Experts of a small language model: 2 picks a token.
Below are experts of layer 4 (counted from 0) of a mixture-of-experts language model. Rows are named router (the router's row for the expert), gate (a neuron's input weights, with its number), up (a neuron's input weights, with its number) and show model dimensions 80-159. Each number is 128 + 32 x the weight over its row's rms, rounded and kept within 0 to 255. Numbers have three digits each.
After each expert's rows: "mostly gets" lists some tokens that are sent to it at least half of the time; "gets" lists some tokens that make up at least twice as much of what it gets as of all text. This comes from a sample of Wikipedia text that the model never trained on. Tokens count by the router's weight.

# expert 8
router:152096103141124113114148120206099104147123126168122177134185121096131085137095112123165148131097106142086160065087161068173137123133149140121099136126131085129171105051154142104151169176137139127184136156129124091073104120160146121021115085
gate0:151139144048151144151162065078145138153182165095118203104104125080075088105110165197165185125088095107109156166103137126157110110132111122064201119174120137174073112117119184127080108137075077105137122171104073104129130140122187122118165111
up0:160160104104142117160095070106189142104103146123171155119127139194111135048099099092119159147071132115155171106142150113157143138127114092089138121190148189146104140129107173092142167105130129120079167127120125126134126141101126124088130132
gate1:105124159115090147108187090146129199104186124127141128145094110091091191099165126099166140100118101107109152103153122134160121149133155072072068115150130117099128113082152132104121078210118127106154136147122128107069183138157101077155082101
up1:111183204130135099093173065119128165119106115127118127140101120133098101102117153147172115139094160104134105120152163148138113193178130126175101116180102116105075155125137136135112124156076041098177133118105114202143168108097067068108102107
gate2:110156124116070146131170109172074133074159070070131184171142130124075163108116134176150085140146082173175077122081103144081151140194176126124084170121085102095118161108085153090109127099100136092096144134092135093102142117155164068128115148
up2:126179128120116151127121196177073149183160143092151092106157118109152103160082129164101139151135077118113067046136076147090122122103189121157118136105133058175154102140137122129119133083148158129091160144105177045103130204124116112113099161
gate3:124150101118067152137098118094150071116146154085085119078130165094083177160090107103093149152113136147145139111119064115151165153055115067164165168109125094169151157086080144111137194156121133138092069128115173054155092148102115162136124092
up3:108142145092121096158168096114167168125174154107163146097099147127075169121167083194160074212076127132082155158090090163116135109204116151132126109124145066191074097088134162127138165163135127116095088102143159086121106134106094137080147108
gate4:157148124122090157158090121161149188159144140148154072134092143155121179178143103196143145136149051106077167122126130066083116159120115143060146089111141097165142114130101159072086145151112121098146137137091142067090133098198161115098137137
up4:143137104142139076095101157061119155102124119154156157133148113076117080138129151154118144130124155150126122149074102127099098159145177128126095160069143140106170040167106116128103178123149101074112115171201111132129128129145146200143165118
mostly gets: "  -", " w", " final", "- L", "- H", "- A"
gets: "\n", "\n\n", " l", "th", " w", " f"

# expert 5
router:065154126070119061088099144145126145081183146127123100141073153111165158115170150144096119148088134103126147139102097175164083093118099143122140148116044092148155134062084106087085143108201194105099120150103123106040135098123102102159152113
gate0:135099165129127134080111112141108133135161155093095108110141121115085167188122091115138135122122173129119120156119118061132094078125133143113145084169116143138090021176114161130088115089103088130058079110088085098107182205165075114167169136
up0:145109114131128132137099140097142145158158132103141185115194134114153143150141080095125132080151104160196128123165123118100125162105126094155120087116086126085142163167133128181145231074152145078094177164106118145107140146156081110099184114
gate1:098125079103204136168137099120147166121083107098150125153187157151059096108157094108119132175127163153089115134114150107123162132104133127158121131107164139100073066182161058145096146086125149109122140148159039094145153133155133173106155112
up1:148145178094068121131104132120185073174114187141144135096118195117080135121118117145119081120094110078141177152079155140180132165192123143110160108130126180151087189074111198117176112131154137080156110102182159228144116154130209189140070152
gate2:092168104112107147159135062143159152092083110110128124090148150087138113146122160099121106107094091246136122064126114115173097114107158108073139115122143115122125115128214118121134132113106145153070107125113122181130109132169143148108089071
up2:152089089122188130091099100131143106129162097103149129153123207137120129170126085141146120126169098125149080145115109133151168129176192113123116136112116124103127120134129119111146102151162095108069106097125124091128059127113114191162205149
gate3:131135138122070130129108116175088132126108095078164153153125106178097128138113177174052086105100170092147143145171162150177116176109096125126101167152189123155104099127204139111096152179152110093128115158124088171160149107126092123122165079
up3:168136111146226140149112140117103131105114155081146090111085163107097173139112088122115097120162136158097119123098148102115137131084100097135130090135135089098109157124085082135185155118078100162099107144131167196115185153071128109137142148
gate4:075132122094089119135181140133126106161112141080134127081078211119131143118107154107094166152116169159131127092150159098139147122118194115118145110057145078106113124120075116120157159191174144186166162165179179170161116129055114153096124126
up4:184116177099101116134105111059150121158169109177130087121154162079163127176106116132153182037151077117107161127120164124128125091171143142108134084173144165081161049126134127097140106145124156087126161062100166108105103149120219082119159111
mostly gets: "% |", "% | ", " | −", " | .", "″N ", " | USA"
gets: " | ", " |", "0", ".", "; ", "3"

# expert 10
router:014176168096092097114112146138116058125068130105056115141144092156100190145167075108163144105139139108134115194191140108157085139096160148169151129130107119110112120148172117111110065143110161122136120159163138115175103123165111120071137220
gate0:095116079158127127068127127192133117100116180107119118097157141109153104127124179090096195131115142140109134093110103064166201101114067110128103156166092138191105071133154095129129173105148154074111104139113067138164114175130139116137169144
up0:130078161066112155125154102080133137154182171127116139139145089137124159196105115095169161136135108097099125115106123103120215158118137072124173177214146154156106103102083179116136101104045140091097110150159129086137092167145106166142104121
gate1:152133169122088124127148089142156140108154133120125159129139123146166119117192128122148129100157154089184125124116125104109144144171080136133147094144105107127176146128097147128121119097084147104124121187171113093177112128121070089110108152
up1:143079090129136164116175169122100110119121102110079113120045136096188091068155179160134107152126083113160125147150153136146118110139097125179193146085113112119145122098137107127094155147117112122183133151144169171143098143116126153106154086
gate2:139166153112134111139077153108144170151104151137064147126079189082163131118108109105116127093139128096062085107096100107133146190105114085189195112114118147020098099181126076163104133152094105157127146117097149091124102168120123070089158124
up2:047128163132182116073186127139132109092111124112173129127104157141152087185126181089086103161127098112130094107124110089140166101101174072058096140137101117151121149126137108096088118033118152111135110094136089166085114089113127072148154143
gate3:132139129167083132122156071116092067054136092084080101126049140161161120132141133134178128097168179116110117151131171125116138143129121117100119098070151068155137164110170108104081139065106172133138142106148145102140072111157117128104170181
up3:098135144121123161186153093101124063074118107096107147184106116124160123128128125171131205114163126120191141149133158096134135161120055109113197145171111068131140157133128110103083115070148145122088183173187076068132126163112146128113148122
gate4:201173078123111095136081136118152134113133161126167133181123124161213145089133124097095080141168155110143071104166122115163102136197133083137094135097163134082154104108162131144113133113137109166100105135133098135138118140168105123117135143
up4:103091148164132181132173129110130144119107148094182115082137112100153151127148167114087118126166205135110078128186141135127138156113123085080183089176134097133094146165066146105119154111165150122143159180121031117139113102077151179184155153
mostly gets: " species", "idae", " genus", "°E", "°N ", "- Kingdom: Animalia"
gets: "\n\n", "\n", "us", ", ", "ia", " species"

# expert 2
router:152106133155113152200096134216127178163131122128178078101120129147102224105135132159142178149164100116098107092114173122122108105111076129131185075098199115200186127113140196158131191103173111139102119145088149114119122215157098159085133111
gate0:214138188170092117163035134098103075141092190114142142128135171117090151177109093092162195156071096141138117113111104147067140202102116159130158095078128138147121086177181113126162112149097155186094164081090150113132147198104118168117144111
up0:078060154171152190186154125119182127135179107159143166105208121146071094117099142145112111139119115101176072126110092136132147165093092173166092088098163114155141088175184134159115086144111131161170117173111144119116146114099145135095114137
gate1:209061098169153104147081157172163155107122140109170121103110129080115143090131151165102099152126094103148080144131128174095153158215203081114103100094154192133090106188093157188139152138154095119115116117129095101193074141130103135103164163
up1:143128094150143138099146145152156105121076143122156125150154151128107138118131108149122183100154073087164145185083125129152109135100131130097150158172139111145134153139122134102114106099110097166106105165142128122056134116123144129114136192
gate2:122117083112159184183141143131190107107180113113087137094156079106093098116117110116148126144091105151119113117130130153145098069134114112141099068163098146131158097109113153169100187137095139091114152135125158124119186161129134176110127110
up2:125058145083171089113134067099125157063100108137121175120067096132182131060110061143176138096122200088151121121137143173087138204153115106091129072145113127111133113129120143111132105142133149136107125154203096142196110113079140128134151200
gate3:043088132189093163139170117143100104097082111143113138130111088100104142143157184151174157209164149106162176135084166128126171093105108147060102170126097157165159141094172117080168160102154162127109149136169094141116137115096094119110143087
up3:135084096149120126186100136172134128183112086146153117056103119109196136087125131118126151149128085100143144120160184142183105130148161079094167084172154145120119140212216157175153128152101095157189137101056112099124121087109129061087137179
gate4:179111111198088087120167107113044094140083173101186114176149126073114086125106144111128082127127137115138170114103134171167151176151097152177149099118134129205130123172148077155140149157113077154143122101112098194117164153099116166150174059
up4:132191096102168059177189118086212103148158127162158151068140121105142078158129125119036165139138140200122100146114156102170124181183119099105117143167099137069110055162084126116092114201072059123117145111128056115132117133060115165144201152
mostly gets: "==See also==", " Awards", " Award", "- List of", " He was", " election"
gets: "2", "1", " for", " was", " are", " is"

# expert 7
router:097099154130087155143124163096116166143083092135076138085163167152101101092108131065152105117173109113169109108162209174059208157128122102197133126109173132135137127167099138104121162114154107153190121112174149212157136073103150149122101123
gate0:146101160096137166206113156125083150124117108131125206111130117151106131131156128126143120130125098125121105152212138131206154134161102086128129105153083155059192113154111128164148183160040123135185090106141099125169166116118138084166120136
up0:162149093133102175157159162162136157156141128085100131122109119103074155142120147203146116098143116133148088105132131134142082080144127139129155117138143041153138140162162126103123174154081152167092156109086147103148140153100124144105120072
gate1:134147134203126190175110192123118158128137156088129171112158154126139117104146186103133063140136143134098110108130110113111129097115134147106149125159129150138164135057077158099115168163122165164154148100131085125097117166129105115072147102
up1:153050128159112169122144142181099193185134150066108133051112118155135137124134179106143120157150124121116123121116177114104110077153102080123160124115112205143159123094142127142173155145099159092121120093166126116156098200118114035117139124
gate2:160149126117148125132116111117186130164118089176125095134157122061116134130079074117168123118138099148108094055135142081144119170127117124149146083112159121045110137128155151100108139124123147123176104182078200105162110116112115077109149188
up2:146092159101125091161185139187093125091109107096175172150084148119155139057148096145096118149112242113149112144121160124101122087111131089111102151055115146132118139117084123159110116143131079126180078071147097110152125107159127133082153119
gate3:121099087156141091113177177097144064142131085133131113113157149112137112145145108105084180159127102157168101099131162109125084134167155135102091074167126112083063138088085092083165102108127104123090118139125142129116114097106052127135148094
up3:128120152109126107182153119129119126180127144159145078189123123113148102130136167107178122108107075139143176145158168099105108069130133134136106147090107117164140154098147124125155101133105134081074138098145051095130137164195114151066160120
gate4:162138143164124180167110087195129142134176166114098108109114144147123079165148172118203096126103101159162153151085154116158116165192095078126167097138118133126150119070165169161113211108084115172181115113120147114142087248085150134118153118
up4:090152163133052162142145108064065106145212100125122157085159155117165107120152184094143119132170132093094098096129149151114135120110178110129117084135097141132133160119120166154136152137089134154126133113122139089173170157103131140097188097
mostly gets: " film", "\",", "er,", "),", " (born ", "ia,"
gets: ",", " and", " (", ":", ", and", "),"

# expert 3
router:099101111157148177129167105095182118126088140091179153079096151164141045116097137143087165111137078059117123119115128173115132165166111071134165107157151114101194130179096068163099169058120092137130139103140147110165120148137123101187137120
gate0:116134146141120095160128132112116089109129124102094188113121120104049160071176143141157089097099224148136141163187165102094103128087125187207088154085132067132096117103162126111123138128166146109153122110150147128146116058156108128108107141
up0:154126171118119164195131137102122079125141161057058113184132183103132163155099108121155185108091137166158104158211123121082095162061085096154147139140131107170100121086114134167162113145128155104108113135106134183178134112135136097151108120
gate1:166154109117134145117126142133085138160163144171089129100126152138182153067086127105110138152136133141127084155056088112163113088121097106107113146136150108114089113104180122107133076112124135080143156151172162144124122116066089135102175187
up1:192067171124116128158165126142127144137130128135154138106132169109115170120092202136079111117136071191167152117142167127121116127136122148075108132117122139105139142155136127138182141108145114097140122101149134120119108105109104141137113122
gate2:130102075185105173128148085137092119118116133124056186174120134120144108092147080110137158141111163136136196117135078109099133194142123120113115144068125145044125114131166115063086154150057156149134140092166123093130142197097086121120083179
up2:152169103123089132132123155079154124169145125163171131100169140136151176139108153152097145125105182163213128113135052070103125186140105139105144182140111153068113107131124112116147085126132106121151105123086176066150130119141077157090148125
gate3:170101139127179037153096155123047091112123153176117113182119160131136121069168139097147087101146102172141156081140096104107180108073122084123103179124159130114125176157188149144139174133087194088119104111116149137121119181145150107132142158
up3:118181145150121167170167098101222181129106128115196086113160074179156151139062074124140160134153122067214093168135137136179156143216129156155175166136122085190157152107147124130140126174147125126134120084128095102115138096145108113114127124
gate4:161080134098147130110096110127103146141148111184137153114046165068116067151133125090114102116152150174142165089108150151140140089107108093121064179054169108112112168215161145116120172128071163086199086084124115140142093148193172109099166128
up4:169066180131156085105082129149077170123150132164068123138122135102117097113114160178155076101093080171087128102091083171136162118024117128149059140100191161165125137110152105138141086138157160176190103133147130140177090184115194142130092122
mostly gets: " that the", "\".", ", but", " him", " them", "ed the"
gets: ".", " to", " the", " that", "ed", " with"